Weights of a small mixture-of-experts language model, trained from scratch on English Wikipedia: 96 experts in each of 9 layers, 64 SwiGLU neurons an expert.
Below are experts of layer 4 (counted from 0) of a mixture-of-experts language model. Rows are named router (the router's row for the expert), gate (a neuron's input weights, with its number), up (a neuron's input weights, with its number), down (a neuron's output weights, with its number) and show model dimensions 0-255. Each number is 50 + 15 x the weight over its row's rms, rounded and kept within 0 to 99.
After each expert's rows: "gets" lists some tokens that make up at least twice as much of what it gets as of all text. This comes from a sample of Wikipedia text that the model never trained on. Tokens count by the router's weight.

# expert 36
router:59 56 56 42 56 50 91 24 35 24 53 58 38 58 68 38 66 55 42 73 20 31 75 10 45 40 50 50 59 57 61 52 38 52 49 51 48 70 53 41 90 45 24 43 25 62 46 45 62 48 40 54 66 53 41 43 49 62 28 50 52 50 38 48 70 49 82 32 55 47 59 28 37 36 47 61 46 48 45 37 52 51 38 41 46 40 35 49 76 62 41 55 72 31 36 50 60 34 58 31 39 67 53 30 45 51 74 62 70 33 90 89 49 32 41 63 81 00 58 51 77 38 66 48 40 61 53 37 65 44 48 61 49 52 60 56 45 69 45 58 53 55 44 49 44 59 45 53 19 07 31 61 43 48 63 61 42 30 60 40 53 40 58 51 50 44 42 59 37 67 48 59 69 60 70 71 38 54 33 45 25 37 73 61 26 63 55 69 49 50 31 58 46 70 47 77 71 46 51 52 45 53 42 52 24 55 67 52 92 28 74 61 51 29 56 62 58 57 88 44 50 53 47 28 54 46 44 45 42 39 61 37 43 26 53 22 45 31 47 42 53 51 22 77 49 63 37 56 28 52 45 58 46 74 35 31
gate0:53 50 31 35 63 59 55 31 75 41 35 65 81 14 22 34 39 75 28 39 45 16 55 41 69 65 76 57 66 76 68 68 39 48 49 54 41 37 82 33 57 85 65 60 44 55 61 44 37 54 41 65 13 56 48 74 45 39 58 35 44 33 46 56 63 28 38 40 41 70 58 64 76 44 40 38 57 70 59 36 55 63 44 47 53 51 24 28 57 48 40 54 61 33 43 50 51 36 45 36 55 43 59 51 37 65 32 67 37 41 09 54 41 47 19 52 31 48 64 50 54 22 56 37 50 49 57 90 63 55 46 42 65 33 55 61 37 47 53 71 51 73 67 56 61 34 21 49 62 30 50 49 42 44 59 48 68 23 15 25 56 64 30 47 72 51 42 37 75 18 70 47 29 49 41 41 77 89 34 63 61 31 28 45 47 48 62 67 45 57 56 56 41 79 67 55 64 51 58 59 50 55 46 57 47 72 51 55 65 34 33 68 62 50 19 75 43 58 42 48 43 58 29 56 66 44 40 58 61 54 57 46 36 47 52 69 43 40 60 85 34 39 52 47 35 38 53 62 66 36 43 32 37 53 50 34
up0:53 69 49 35 56 38 51 36 65 51 41 61 64 34 30 43 44 61 54 44 56 53 57 67 49 56 85 49 37 41 73 44 63 34 62 57 49 37 70 52 83 71 71 49 50 83 36 63 46 23 12 62 32 30 37 66 50 52 44 45 58 58 42 35 42 46 47 51 29 63 55 43 97 38 63 37 71 52 41 47 65 70 36 68 45 64 33 36 49 41 48 19 73 44 31 55 64 35 49 59 52 47 76 50 45 86 66 60 35 49 25 50 17 41 34 56 49 68 46 29 58 06 45 45 42 42 64 63 27 77 36 43 71 44 57 88 41 66 43 74 51 36 46 32 50 63 41 57 50 32 31 31 65 40 24 49 45 47 53 53 63 51 50 65 49 65 48 52 44 19 51 52 49 44 19 40 50 76 21 52 42 54 31 56 36 55 36 74 49 44 66 68 59 57 52 83 45 25 74 68 26 36 58 68 58 51 69 66 60 30 34 61 52 41 37 84 31 58 58 51 42 79 51 54 54 23 59 66 34 41 49 50 68 55 59 46 60 42 41 39 66 41 62 55 40 68 47 60 17 64 46 45 70 69 52 39
down0:48 43 51 49 45 63 76 38 63 67 47 43 47 35 50 42 79 28 54 54 64 40 76 38 72 57 63 32 70 33 41 24 31 35 60 21 43 66 82 71 46 63 50 36 47 74 23 52 24 39 37 55 78 61 44 46 27 49 68 62 50 39 40 53 76 44 43 51 27 31 51 57 61 45 78 64 44 81 48 45 68 54 64 47 44 43 58 45 70 51 64 44 54 75 35 28 43 40 57 52 46 54 54 46 55 28 79 78 49 49 73 53 71 70 30 32 43 59 37 21 55 51 44 42 49 45 78 59 46 52 56 66 60 34 77 39 07 17 74 64 27 39 47 48 51 35 56 88 57 31 37 42 56 63 29 64 68 59 72 38 53 36 45 63 40 69 82 55 41 69 52 49 16 70 59 42 40 58 38 24 45 47 48 72 42 53 72 37 70 62 39 70 76 62 68 54 46 44 64 43 48 52 57 51 60 78 55 61 45 38 66 48 33 29 41 77 18 49 59 47 57 62 31 59 56 32 46 56 32 37 56 28 34 67 54 77 39 34 40 44 39 53 59 49 35 44 48 29 40 57 63 44 78 52 31 41
gets: "er", "i", "an", "in", "u", "us"

# expert 40
router:52 49 56 36 69 67 84 18 33 26 51 53 52 41 89 35 33 45 64 67 15 35 69 26 41 49 43 60 73 46 70 36 38 40 34 50 50 60 54 48 55 45 30 43 49 57 40 30 33 41 40 37 33 37 41 26 44 49 27 33 48 49 43 23 73 38 58 50 47 54 50 59 40 47 39 63 26 47 41 46 77 50 33 57 28 32 40 66 35 41 55 58 67 48 45 35 33 32 50 41 45 60 54 35 59 59 77 36 41 28 54 64 46 56 42 54 82 30 63 81 65 55 73 43 64 52 47 31 89 28 36 52 40 53 65 68 38 70 62 26 38 51 35 27 41 53 48 52 33 00 56 81 47 46 53 57 46 50 85 53 46 45 46 56 61 60 54 51 31 40 38 68 46 60 36 40 59 48 43 43 29 39 48 51 40 31 41 74 54 43 59 51 73 62 67 57 66 43 46 49 57 35 40 39 35 49 39 39 96 59 57 60 42 44 45 48 61 85 87 58 32 31 43 54 52 48 53 64 37 54 72 36 35 27 49 32 58 28 73 47 61 39 17 58 69 50 50 18 44 60 55 50 43 71 57 24
gate0:48 32 61 51 66 60 59 37 73 67 66 46 30 49 36 34 22 72 47 52 40 57 35 30 64 54 57 44 43 55 47 34 44 53 75 70 50 58 87 53 50 53 58 60 61 31 66 52 31 49 67 47 19 40 56 29 30 37 73 47 76 35 71 30 27 38 54 41 36 47 47 65 43 33 56 54 61 28 29 50 43 46 44 15 29 50 74 26 44 54 35 45 59 71 87 60 18 43 58 61 49 84 76 32 50 44 42 19 37 33 49 67 50 57 53 47 32 30 62 65 44 54 42 75 39 56 51 42 55 61 41 29 69 32 52 89 43 53 83 09 65 72 55 51 48 63 60 45 56 45 50 46 68 65 42 59 39 82 46 48 27 32 57 43 47 39 59 12 59 52 57 39 53 64 19 76 69 27 52 48 52 42 56 45 25 42 56 77 50 50 51 66 51 51 60 45 87 62 49 45 52 52 65 48 31 37 53 75 63 64 57 55 54 62 50 43 42 61 43 65 48 65 72 55 66 57 37 52 40 30 59 50 61 42 57 83 55 44 23 45 33 36 47 46 26 36 71 77 37 61 66 56 45 55 79 49
up0:69 71 38 56 52 43 66 58 33 42 39 81 41 73 64 63 51 68 62 66 24 59 44 31 63 53 63 48 22 61 56 36 46 50 38 66 55 69 65 27 59 62 58 45 33 67 29 48 72 43 50 43 65 52 49 64 08 40 35 41 33 50 50 44 65 57 57 69 53 56 49 41 39 58 75 48 64 28 57 66 19 42 34 29 67 42 58 46 63 48 37 53 33 24 35 57 71 48 39 36 76 47 52 44 58 52 55 26 56 28 87 59 64 62 54 70 64 38 60 70 51 58 66 32 22 64 29 47 64 39 05 55 55 30 53 46 54 61 56 30 28 45 36 50 50 69 32 76 99 68 58 56 45 49 18 31 50 27 76 46 36 65 47 40 68 43 46 41 36 52 53 70 24 62 39 47 70 61 50 46 61 64 25 33 37 55 58 40 56 73 55 54 43 26 52 36 37 36 27 45 59 23 58 65 64 36 14 53 66 61 41 76 56 59 53 81 49 60 76 39 48 60 45 41 33 61 53 56 62 29 43 44 71 71 48 45 66 58 61 35 55 62 12 70 67 66 45 53 48 49 59 32 54 61 51 49
down0:23 41 44 41 47 55 50 50 25 43 33 42 51 56 45 52 53 63 66 33 25 38 64 30 16 59 58 44 38 33 59 38 59 74 44 35 48 27 63 52 41 24 68 51 51 20 21 58 45 38 54 51 47 63 60 36 38 27 37 55 99 49 39 53 36 39 30 42 40 76 72 59 51 76 54 36 60 49 58 15 45 70 32 76 41 64 63 61 47 45 68 48 30 42 53 59 32 32 33 64 54 66 47 57 28 44 51 77 40 53 48 48 49 49 15 81 42 37 38 49 60 43 47 34 40 48 54 28 35 56 69 36 50 37 43 39 63 41 52 31 59 39 34 37 76 45 51 62 45 61 57 47 44 57 36 54 64 58 63 37 33 27 41 21 25 43 61 16 23 44 52 37 41 24 70 31 58 52 25 66 30 30 56 34 58 64 49 74 59 53 44 48 27 62 45 55 60 37 53 48 28 47 43 15 37 32 45 21 42 49 35 68 47 46 78 34 20 36 39 72 24 71 41 34 33 45 49 69 51 62 55 55 20 46 47 44 59 53 73 41 76 38 68 56 48 32 51 58 73 49 52 56 64 18 45 55
gets: "o", "a", "an", "i", "on", "ol"

# expert 26
router:42 33 43 41 47 45 94 42 42 52 51 61 41 44 60 69 40 28 42 69 10 57 38 07 72 46 53 63 38 47 53 57 31 40 50 55 37 54 46 51 56 60 33 37 30 52 60 40 54 48 42 24 34 46 37 56 27 49 37 48 53 57 40 44 66 12 64 32 65 46 45 72 49 40 40 68 43 54 53 49 72 39 08 32 62 44 53 48 45 52 65 49 66 49 37 52 54 00 38 38 37 43 49 52 72 50 53 55 30 25 42 75 46 44 33 39 54 07 47 73 99 45 46 46 69 61 43 49 62 38 43 38 42 73 55 51 66 50 62 37 48 54 49 45 54 56 75 56 28 27 56 46 36 28 56 35 57 36 63 56 38 38 49 64 51 28 56 64 30 53 35 50 69 46 57 55 53 67 58 44 58 24 41 34 39 43 43 38 27 47 49 45 60 62 66 55 53 46 48 50 38 60 54 38 41 32 33 56 86 37 50 44 45 62 56 44 56 87 84 46 31 56 40 44 42 36 50 46 48 62 89 38 34 26 44 62 49 25 62 55 64 55 41 55 56 51 56 55 35 50 33 40 44 62 44 00
gate0:81 50 63 41 61 63 58 74 33 42 47 55 67 59 30 43 46 33 29 56 50 25 43 43 67 67 52 63 33 30 39 53 32 80 67 25 24 69 53 20 61 51 63 60 33 40 65 36 27 46 47 60 49 59 52 65 41 33 64 66 28 47 54 48 36 54 79 42 33 47 41 61 87 56 47 38 45 29 32 55 51 49 44 24 48 36 59 43 34 65 48 48 69 39 46 51 52 22 46 43 37 52 45 68 70 75 46 63 41 29 56 61 40 46 49 48 63 27 59 44 36 52 44 67 63 42 85 74 64 52 59 61 23 40 53 72 25 61 55 22 42 77 09 45 44 52 34 46 55 47 45 57 59 42 53 55 72 45 53 49 57 65 60 43 52 54 32 53 51 41 55 31 48 47 46 27 67 39 46 56 58 46 39 40 31 57 73 28 33 26 83 48 78 24 36 65 41 51 36 26 62 20 41 51 63 14 73 31 46 53 26 54 29 64 51 60 62 47 34 64 63 61 84 64 80 45 53 75 47 20 44 27 73 48 78 56 62 55 47 43 31 57 42 57 36 47 32 15 55 29 51 58 35 58 58 34
up0:54 25 70 45 48 57 56 21 68 62 36 49 29 28 31 61 29 54 21 53 64 65 55 63 41 46 82 56 54 42 69 61 26 38 66 24 45 54 69 47 72 38 36 57 33 70 22 33 20 17 37 35 64 42 50 50 54 54 58 38 35 30 43 30 44 64 39 45 67 41 40 21 67 38 43 32 66 51 56 33 29 41 47 49 59 20 42 22 35 53 62 55 58 48 48 73 52 59 30 46 47 36 50 52 26 63 53 59 60 46 36 52 36 34 41 72 50 28 62 37 70 51 45 47 51 44 70 69 67 62 16 76 60 44 62 25 56 37 35 61 41 68 79 69 84 26 37 49 53 62 49 37 42 47 24 46 30 62 54 53 45 59 56 38 24 56 54 69 44 69 48 17 49 34 52 30 41 38 55 60 75 32 55 34 73 57 74 27 40 54 50 37 42 71 36 32 69 27 30 26 67 32 75 24 37 32 38 51 31 61 50 41 45 63 15 60 46 41 51 53 37 51 32 43 41 40 53 84 34 49 49 75 63 49 60 43 63 72 51 40 36 41 59 35 46 32 30 63 56 41 42 66 34 60 57 41
down0:25 33 62 48 28 40 54 22 76 54 49 59 38 42 73 19 64 57 68 46 30 93 38 45 56 41 69 30 40 44 65 62 58 22 66 41 43 64 50 36 71 79 40 40 59 41 56 33 44 46 65 71 14 55 37 62 66 45 48 64 40 64 59 34 79 68 34 60 80 56 64 48 58 32 60 10 21 62 30 50 43 42 48 44 55 47 29 52 50 67 51 61 32 40 19 36 57 39 58 77 55 54 58 59 58 32 71 59 52 38 37 26 55 52 47 50 43 49 23 41 56 85 73 49 47 24 59 33 65 33 46 32 44 44 84 43 52 71 34 49 56 59 65 41 42 49 50 59 49 48 51 64 40 27 65 75 47 53 49 45 57 48 44 44 53 29 53 59 47 46 27 58 58 43 37 53 35 37 53 10 64 67 71 60 66 55 44 43 52 64 52 42 72 72 41 44 43 36 40 31 61 63 50 59 51 58 56 45 45 72 53 34 28 33 43 57 40 59 57 32 45 45 40 55 34 02 63 56 48 57 48 47 25 49 91 69 28 43 78 46 60 47 65 44 54 47 35 94 54 62 44 33 40 37 74 56
gets: ",", " and", " |", " in", " of", "'s"

# expert 85
router:47 57 40 45 52 53 83 38 39 43 53 55 43 55 67 55 59 63 36 53 19 42 66 29 46 17 47 45 67 51 73 49 30 46 66 50 42 56 38 48 53 63 34 41 49 56 76 40 61 34 58 38 37 69 47 43 45 57 36 45 28 65 43 42 76 47 55 47 20 58 56 72 40 46 49 57 33 56 40 42 73 40 33 43 52 30 46 48 62 51 62 70 55 38 61 38 64 32 37 53 48 62 48 48 63 63 61 23 46 15 63 81 55 52 46 46 72 23 44 79 72 57 65 29 55 56 39 23 73 34 48 43 54 44 48 57 42 56 41 56 72 72 52 29 47 64 37 67 22 00 38 32 46 39 54 66 56 69 61 49 24 37 66 77 55 45 54 55 36 67 45 58 40 53 48 71 26 67 54 62 36 30 35 37 42 48 37 58 56 26 58 39 49 70 50 79 57 35 38 55 28 52 39 32 22 45 58 22 63 43 58 36 46 45 32 75 51 82 75 58 29 36 32 57 56 38 32 76 58 57 71 31 37 22 40 46 75 42 60 59 51 50 13 68 36 67 52 60 81 36 50 54 48 68 52 26
gate0:42 54 56 36 25 59 55 48 43 42 61 57 46 54 69 57 60 36 45 44 47 36 51 69 28 68 57 62 56 54 80 34 27 46 51 67 31 50 44 74 49 47 39 49 53 58 65 50 55 80 52 44 56 47 78 57 33 58 35 18 38 51 57 43 35 31 50 19 58 77 59 46 59 56 91 20 13 37 59 10 59 68 50 52 60 68 61 37 58 55 37 59 43 52 67 47 52 43 42 42 10 52 40 51 44 35 56 38 60 64 62 47 48 73 65 71 62 57 33 50 59 47 91 56 73 33 40 59 58 48 50 76 50 65 39 51 27 11 50 50 64 55 56 45 41 40 51 40 40 42 32 45 48 23 56 43 46 52 34 63 52 56 57 46 28 25 29 66 37 45 54 39 51 15 60 11 51 46 21 61 39 35 61 60 48 73 73 64 40 30 37 43 31 85 33 71 30 58 44 47 47 26 34 42 65 21 76 39 62 64 27 43 50 37 27 69 17 52 57 26 54 59 58 45 62 44 65 45 57 52 67 38 34 54 69 62 31 72 39 48 63 63 48 53 43 32 51 30 49 71 55 78 64 54 68 36
up0:29 47 42 62 49 59 49 37 58 67 62 48 31 42 48 38 30 54 57 41 63 45 59 52 54 66 62 68 68 70 41 37 42 63 53 42 41 49 62 42 65 61 64 74 43 57 65 47 60 08 26 63 51 28 42 27 54 53 48 28 58 29 53 34 39 48 59 68 65 55 59 33 37 29 44 31 03 70 69 35 66 54 45 54 69 56 20 43 62 47 41 62 62 49 91 71 30 68 28 64 33 29 55 69 32 47 71 45 36 14 20 47 69 43 67 54 36 62 74 32 50 38 56 45 60 31 30 76 54 37 63 52 58 49 44 66 45 61 29 50 71 74 37 38 50 54 58 58 63 39 24 45 57 52 43 84 52 53 66 49 37 67 57 69 44 49 42 37 43 66 41 24 37 33 61 47 52 62 50 64 52 70 36 37 31 51 51 46 56 40 40 29 56 62 28 47 58 25 29 38 19 51 34 18 63 67 67 67 39 50 49 65 30 25 33 56 50 40 63 39 47 46 21 58 70 40 48 33 77 25 40 54 31 52 40 63 51 51 22 33 35 72 52 45 00 41 65 62 43 45 45 58 40 47 68 65
down0:60 43 37 48 58 42 69 38 63 56 40 60 23 62 56 46 66 57 34 74 38 80 15 55 59 55 60 54 46 47 37 52 36 44 58 28 61 55 43 34 45 49 42 50 69 47 24 51 47 76 57 48 64 54 42 29 49 63 54 63 40 39 51 65 52 56 54 48 56 52 37 48 31 32 63 34 54 41 46 48 49 25 54 47 32 69 63 28 57 26 39 53 52 48 41 32 46 53 32 32 45 32 41 58 40 84 12 44 44 50 38 18 45 29 34 41 39 35 92 30 63 66 39 30 28 35 37 56 51 66 39 32 57 52 50 49 59 62 22 54 43 43 41 63 60 41 47 55 56 84 50 70 50 66 42 33 51 53 66 54 51 41 46 55 22 61 81 51 64 48 61 23 63 44 39 94 60 14 62 69 51 69 29 82 31 59 73 70 38 32 59 38 47 34 54 29 17 47 21 48 41 37 47 58 67 51 45 31 63 60 52 58 78 47 53 42 59 56 31 44 30 59 60 80 37 63 29 58 33 35 28 51 50 57 77 54 40 34 75 37 63 46 50 33 12 59 40 80 46 68 40 48 57 77 71 72
gets: "a", "o", "i", "e", "u", "ed"

# expert 35
router:13 67 39 47 61 39 93 38 71 27 62 53 41 66 52 52 50 44 45 73 16 34 49 17 55 51 67 70 63 55 57 49 55 36 56 40 41 26 48 47 51 53 49 44 19 48 42 35 47 33 41 59 37 67 50 41 33 77 24 64 55 54 62 51 59 33 45 51 40 71 64 39 43 44 49 40 64 55 47 43 53 47 14 52 45 44 22 66 66 46 50 46 65 53 49 46 54 10 52 26 34 65 44 40 40 51 53 35 28 45 58 57 28 67 40 31 59 33 73 61 76 54 77 40 33 67 53 52 54 33 55 35 16 58 52 60 71 36 62 56 64 59 48 42 57 42 31 62 23 09 54 60 49 12 46 50 45 40 64 38 41 52 58 74 73 44 32 59 44 45 60 60 46 41 35 43 57 74 60 49 27 51 62 50 19 45 45 59 56 72 62 39 62 86 43 44 62 29 56 46 51 61 38 39 29 17 45 50 61 41 35 48 54 23 41 67 52 71 69 56 58 42 33 16 60 54 38 52 35 43 99 36 56 12 60 34 40 42 50 37 60 42 53 70 39 32 70 39 64 52 33 49 40 50 57 29
gate0:61 73 52 28 46 55 55 60 65 42 51 39 65 58 57 47 65 40 63 48 42 20 39 37 51 58 44 45 46 44 72 77 52 62 38 32 55 68 32 67 31 37 54 61 73 42 51 41 63 68 22 30 44 52 58 55 76 31 64 56 34 15 42 40 60 55 61 28 51 14 60 49 52 58 52 39 73 56 39 42 50 55 49 52 47 60 44 67 63 37 21 56 57 30 66 47 56 50 50 35 47 67 28 77 48 62 41 44 64 03 35 73 59 53 56 52 55 47 54 58 42 43 64 57 99 64 37 46 56 47 61 69 83 62 55 22 68 65 46 30 66 76 32 55 57 32 60 52 54 54 75 20 48 49 32 52 62 39 41 71 54 23 42 51 30 30 17 42 51 36 47 66 31 30 36 15 59 25 50 52 39 33 46 63 46 40 37 46 54 41 45 35 39 45 35 29 61 68 40 34 64 44 43 30 55 58 42 38 35 69 54 58 51 71 61 58 60 62 69 43 46 51 07 37 57 42 85 38 86 59 45 53 43 48 57 58 40 33 77 60 61 40 72 40 39 31 51 34 70 39 40 34 28 73 66 57
up0:40 38 51 30 55 71 52 25 39 45 43 37 30 34 66 64 37 37 53 52 52 48 66 58 62 65 65 39 43 70 43 48 56 62 57 51 59 41 53 49 80 55 32 49 42 92 45 38 50 11 62 61 67 54 46 30 24 64 65 44 61 33 55 54 56 39 24 56 49 46 51 35 67 45 55 62 49 58 51 29 55 63 28 55 45 51 67 27 48 42 60 64 29 28 65 72 47 36 41 55 49 52 89 41 51 38 63 43 77 56 44 42 41 38 33 73 71 85 28 60 61 35 49 33 54 60 35 70 34 67 36 40 69 53 61 69 21 62 77 44 62 16 55 45 53 41 39 28 68 43 74 79 48 50 46 38 44 69 23 71 41 45 72 42 58 41 58 74 78 37 59 43 52 59 47 38 34 35 60 47 59 41 55 12 52 43 73 44 40 31 40 53 64 64 55 69 39 49 36 63 41 28 72 51 76 70 75 59 67 24 47 53 45 61 40 31 45 65 51 40 31 63 52 32 41 38 58 46 00 76 57 42 53 35 51 50 44 60 25 61 58 61 43 72 50 52 27 67 41 46 40 27 43 74 56 40
down0:35 54 68 51 80 56 66 52 07 56 48 73 72 67 45 44 63 14 42 42 47 33 54 33 77 36 47 48 52 57 59 65 61 66 55 30 20 48 26 18 59 47 71 40 70 38 51 59 42 44 86 33 27 28 40 52 55 41 21 56 49 34 63 25 64 43 47 64 55 54 67 52 56 49 54 56 27 29 32 44 55 55 68 38 32 50 67 36 30 75 61 46 64 39 61 45 71 68 63 38 51 53 48 75 58 51 63 25 27 47 43 73 45 39 38 30 44 58 59 67 56 50 32 46 48 68 63 40 65 58 66 44 63 72 35 41 39 35 66 40 39 50 63 50 26 61 41 74 42 66 53 38 65 79 64 50 32 59 42 47 41 51 54 38 40 20 83 23 63 39 60 44 54 46 51 50 51 65 41 48 60 58 44 71 69 55 45 31 35 53 76 53 59 78 54 32 59 42 71 61 60 71 65 52 49 56 54 27 59 53 53 56 51 75 62 64 76 44 64 68 72 33 67 44 35 18 66 69 85 54 47 34 27 16 57 46 72 28 50 62 43 69 24 53 46 58 65 64 35 44 18 39 33 69 45 56
gets: " B", " M", " S", " H", " T", " D"

# expert 68
router:26 61 38 48 33 43 99 33 45 38 82 44 62 46 44 81 44 45 37 49 00 53 38 28 55 40 65 51 41 36 53 51 33 48 50 57 46 59 47 55 59 46 37 35 42 53 59 38 72 51 41 39 45 37 44 36 44 51 31 59 49 63 52 45 59 28 71 47 52 52 55 65 37 44 63 51 46 60 51 38 40 21 32 42 54 45 55 40 62 38 62 34 46 49 32 60 43 00 55 46 46 38 50 54 58 64 51 47 55 30 71 52 50 48 39 31 67 22 52 57 89 51 38 37 61 51 46 39 61 26 61 57 43 54 64 54 60 47 50 54 79 68 54 30 53 42 52 57 07 37 51 61 45 00 54 42 51 35 51 30 61 53 54 49 57 43 51 72 26 44 44 30 53 66 53 47 38 39 37 56 51 16 55 34 32 51 47 52 00 59 49 55 42 65 38 70 51 50 36 61 58 61 61 51 37 31 47 46 87 40 50 54 46 58 56 65 45 63 69 57 60 27 34 53 58 49 59 43 41 42 99 60 53 28 60 60 59 31 50 38 52 47 42 61 50 59 48 41 54 72 32 57 47 54 46 06
gate0:72 47 45 67 49 41 55 76 25 56 44 86 62 45 07 48 58 26 39 30 35 38 53 44 81 55 49 32 52 57 48 38 47 58 61 52 38 77 31 48 49 47 57 51 39 75 72 47 45 53 51 36 45 53 75 47 08 39 45 50 28 44 66 45 45 42 69 48 36 36 63 65 61 43 43 53 24 52 12 52 39 54 26 53 52 69 51 52 60 32 41 57 32 56 44 33 50 42 63 59 68 35 53 55 75 58 41 70 52 36 61 71 39 48 32 51 62 46 02 43 48 22 62 75 58 69 44 62 63 51 40 81 61 51 61 62 43 34 53 44 69 73 39 30 64 51 52 88 30 47 46 58 26 33 48 29 46 56 62 48 83 40 36 56 74 37 40 45 55 42 56 37 43 52 34 21 72 41 51 60 38 63 53 22 38 43 83 37 26 58 57 27 52 45 35 32 68 66 23 69 35 30 66 41 83 52 39 45 74 47 60 63 74 67 44 84 45 58 51 52 34 62 38 62 42 52 70 71 60 43 63 49 73 47 64 54 56 67 45 61 48 46 40 44 56 43 34 58 55 68 46 76 36 67 39 22
up0:38 28 38 77 46 04 64 56 43 46 71 45 76 41 47 41 50 66 44 54 47 46 55 44 57 42 68 48 37 40 19 25 36 42 72 55 59 68 55 45 55 37 36 34 41 70 58 66 72 35 28 50 35 28 47 18 46 63 50 70 46 40 32 66 55 52 81 21 67 26 81 46 59 49 31 34 63 36 53 31 26 27 78 70 72 52 35 39 72 43 57 41 47 71 14 43 68 59 34 57 57 46 65 44 20 32 32 62 70 44 63 30 46 53 47 72 57 64 59 56 50 55 53 73 39 28 56 44 48 53 73 74 54 45 59 47 48 23 37 76 29 77 65 35 37 48 51 39 42 50 65 56 47 37 54 43 68 38 29 29 57 30 83 74 49 39 60 55 40 51 67 17 65 49 45 30 19 35 52 59 51 40 58 16 53 60 51 57 39 78 37 35 66 54 40 36 45 52 51 45 55 41 63 37 45 64 59 57 60 48 35 16 32 73 49 59 48 31 50 45 50 46 32 50 43 43 91 68 61 61 63 65 37 46 60 49 42 23 21 48 29 38 28 53 51 52 37 36 48 42 38 50 41 50 59 45
down0:53 50 50 45 35 59 39 74 63 54 60 48 49 52 81 34 57 51 41 37 55 35 59 68 37 48 60 72 18 41 64 60 35 50 54 45 63 74 57 67 42 44 65 59 09 32 58 47 55 59 46 38 38 58 26 53 47 38 61 31 50 53 43 51 32 43 47 23 66 50 33 51 46 61 47 48 62 45 37 29 54 30 77 43 30 49 28 44 39 60 42 48 62 42 36 81 50 51 87 73 48 48 61 75 84 39 63 40 63 35 56 54 54 44 58 37 34 38 41 51 74 40 57 73 14 27 77 52 34 41 38 57 45 54 65 28 58 20 33 71 40 52 58 34 69 59 51 87 00 47 69 62 49 26 60 80 91 36 62 36 30 43 83 39 67 45 46 57 59 51 57 50 60 68 72 52 50 50 68 35 78 46 46 64 40 47 15 83 61 53 44 58 48 32 55 59 67 41 65 31 73 36 44 50 51 66 35 54 46 66 58 43 39 32 35 34 37 50 48 76 59 46 59 62 63 61 52 49 55 55 47 66 40 43 61 31 69 46 65 57 17 59 50 62 67 45 43 58 82 50 49 53 53 13 65 61
gets: ",", " in", "1", " of", " and", " |"

# expert 83
router:29 69 46 56 48 46 90 41 50 26 58 40 39 68 48 55 52 40 54 86 14 48 63 15 56 42 68 65 50 54 63 50 57 43 59 39 36 52 44 58 56 61 39 56 35 65 36 43 46 53 36 63 39 61 58 48 46 80 32 66 37 64 40 58 72 32 38 45 60 63 51 28 32 40 44 40 51 62 39 29 55 47 13 47 61 44 33 54 70 43 62 52 61 69 47 40 44 05 52 42 50 56 37 40 58 49 45 59 42 61 65 58 44 57 45 43 60 20 65 73 96 59 76 42 42 71 57 41 59 27 45 51 28 53 63 68 76 43 62 56 61 60 54 51 46 61 38 56 22 02 60 48 46 11 39 58 48 47 71 51 45 48 44 78 70 47 37 50 50 69 44 56 65 69 31 36 36 43 66 54 23 44 48 42 31 48 49 58 55 71 47 59 64 73 47 63 80 48 44 42 47 60 50 53 31 15 43 56 75 45 52 47 56 44 35 83 46 67 70 47 69 54 27 34 44 37 53 54 38 56 98 33 59 14 52 47 47 37 63 24 46 57 54 70 58 44 66 36 72 48 32 62 36 64 68 31
gate0:95 71 47 60 51 50 63 98 33 69 60 86 57 67 46 72 50 18 58 47 45 70 50 72 52 18 44 34 37 42 48 70 37 38 54 34 56 70 58 58 51 50 49 45 45 65 59 79 38 28 83 67 69 63 54 33 51 63 37 56 35 58 30 19 48 52 84 47 53 61 41 53 32 44 58 58 12 81 26 40 43 71 07 13 32 54 65 53 55 46 37 43 59 54 55 58 66 28 45 50 44 36 48 45 90 55 66 45 78 56 46 42 59 59 48 42 62 54 28 31 58 34 15 40 49 27 59 45 58 45 56 56 40 54 51 54 45 78 42 73 31 64 40 53 65 60 45 52 32 34 48 30 46 52 53 53 38 62 71 68 52 46 43 49 69 33 46 77 42 57 52 41 71 34 44 68 42 45 50 28 54 48 79 83 44 61 21 46 34 34 62 51 48 80 51 55 59 58 52 56 36 37 50 67 46 26 39 40 66 39 53 37 68 64 60 56 49 45 52 37 51 53 64 52 34 60 57 36 65 42 43 72 82 39 61 51 47 68 40 47 65 47 35 51 20 49 53 51 47 52 60 39 79 56 45 45
up0:62 68 44 47 64 33 57 76 51 62 52 67 40 49 53 46 70 26 52 61 52 59 41 58 67 33 43 40 50 40 58 64 57 28 64 25 63 60 38 49 49 51 61 62 28 74 51 85 52 49 36 55 55 57 62 49 57 62 57 61 49 74 38 37 58 47 58 40 51 53 75 28 42 40 63 31 15 90 40 20 70 56 24 27 29 68 37 32 78 55 50 33 66 51 54 62 53 39 41 51 44 49 20 56 75 52 47 49 53 56 50 30 68 69 26 65 46 38 31 59 71 47 61 45 46 48 67 51 24 54 39 70 45 53 55 56 58 66 32 68 48 77 40 67 74 55 55 66 21 42 57 21 50 39 52 55 15 40 77 45 45 29 38 63 63 25 51 70 50 45 80 28 51 24 22 58 44 59 61 21 49 48 59 58 52 61 25 49 48 54 59 45 51 71 36 52 60 58 53 80 50 49 33 41 54 28 17 56 37 42 40 53 59 32 44 66 56 43 33 41 75 80 34 45 15 23 25 34 63 45 66 56 65 49 68 61 30 72 67 47 52 50 66 64 29 49 58 77 68 80 70 49 69 55 46 59
down0:55 53 49 80 52 56 43 53 34 13 38 81 25 42 57 60 70 68 26 50 65 55 30 65 48 50 24 52 65 45 47 17 31 28 40 72 27 31 35 53 47 34 56 84 70 47 54 35 33 66 48 65 31 50 54 78 53 22 69 57 41 57 66 78 68 72 09 52 64 48 53 45 33 45 40 49 48 30 60 50 49 34 57 57 62 70 55 43 23 71 52 73 40 45 45 60 25 50 54 53 49 48 45 82 22 45 34 61 42 22 29 42 55 49 62 49 39 22 65 64 64 56 65 55 68 42 56 42 36 62 45 47 54 72 52 49 57 50 64 25 64 68 49 53 43 58 31 76 43 25 63 49 67 57 62 59 42 54 55 33 34 45 72 32 49 67 64 37 59 53 47 40 67 41 42 61 41 54 66 36 54 43 67 50 76 25 55 41 43 67 50 68 54 28 41 69 53 50 24 56 69 62 27 53 52 44 59 59 30 14 68 49 70 68 54 50 52 84 45 33 52 66 50 65 38 51 99 60 51 72 53 40 72 13 49 51 54 42 30 50 57 20 43 63 48 33 28 45 55 64 50 58 58 34 51 61
gets: " C", " B", " M", " F", " D", " S"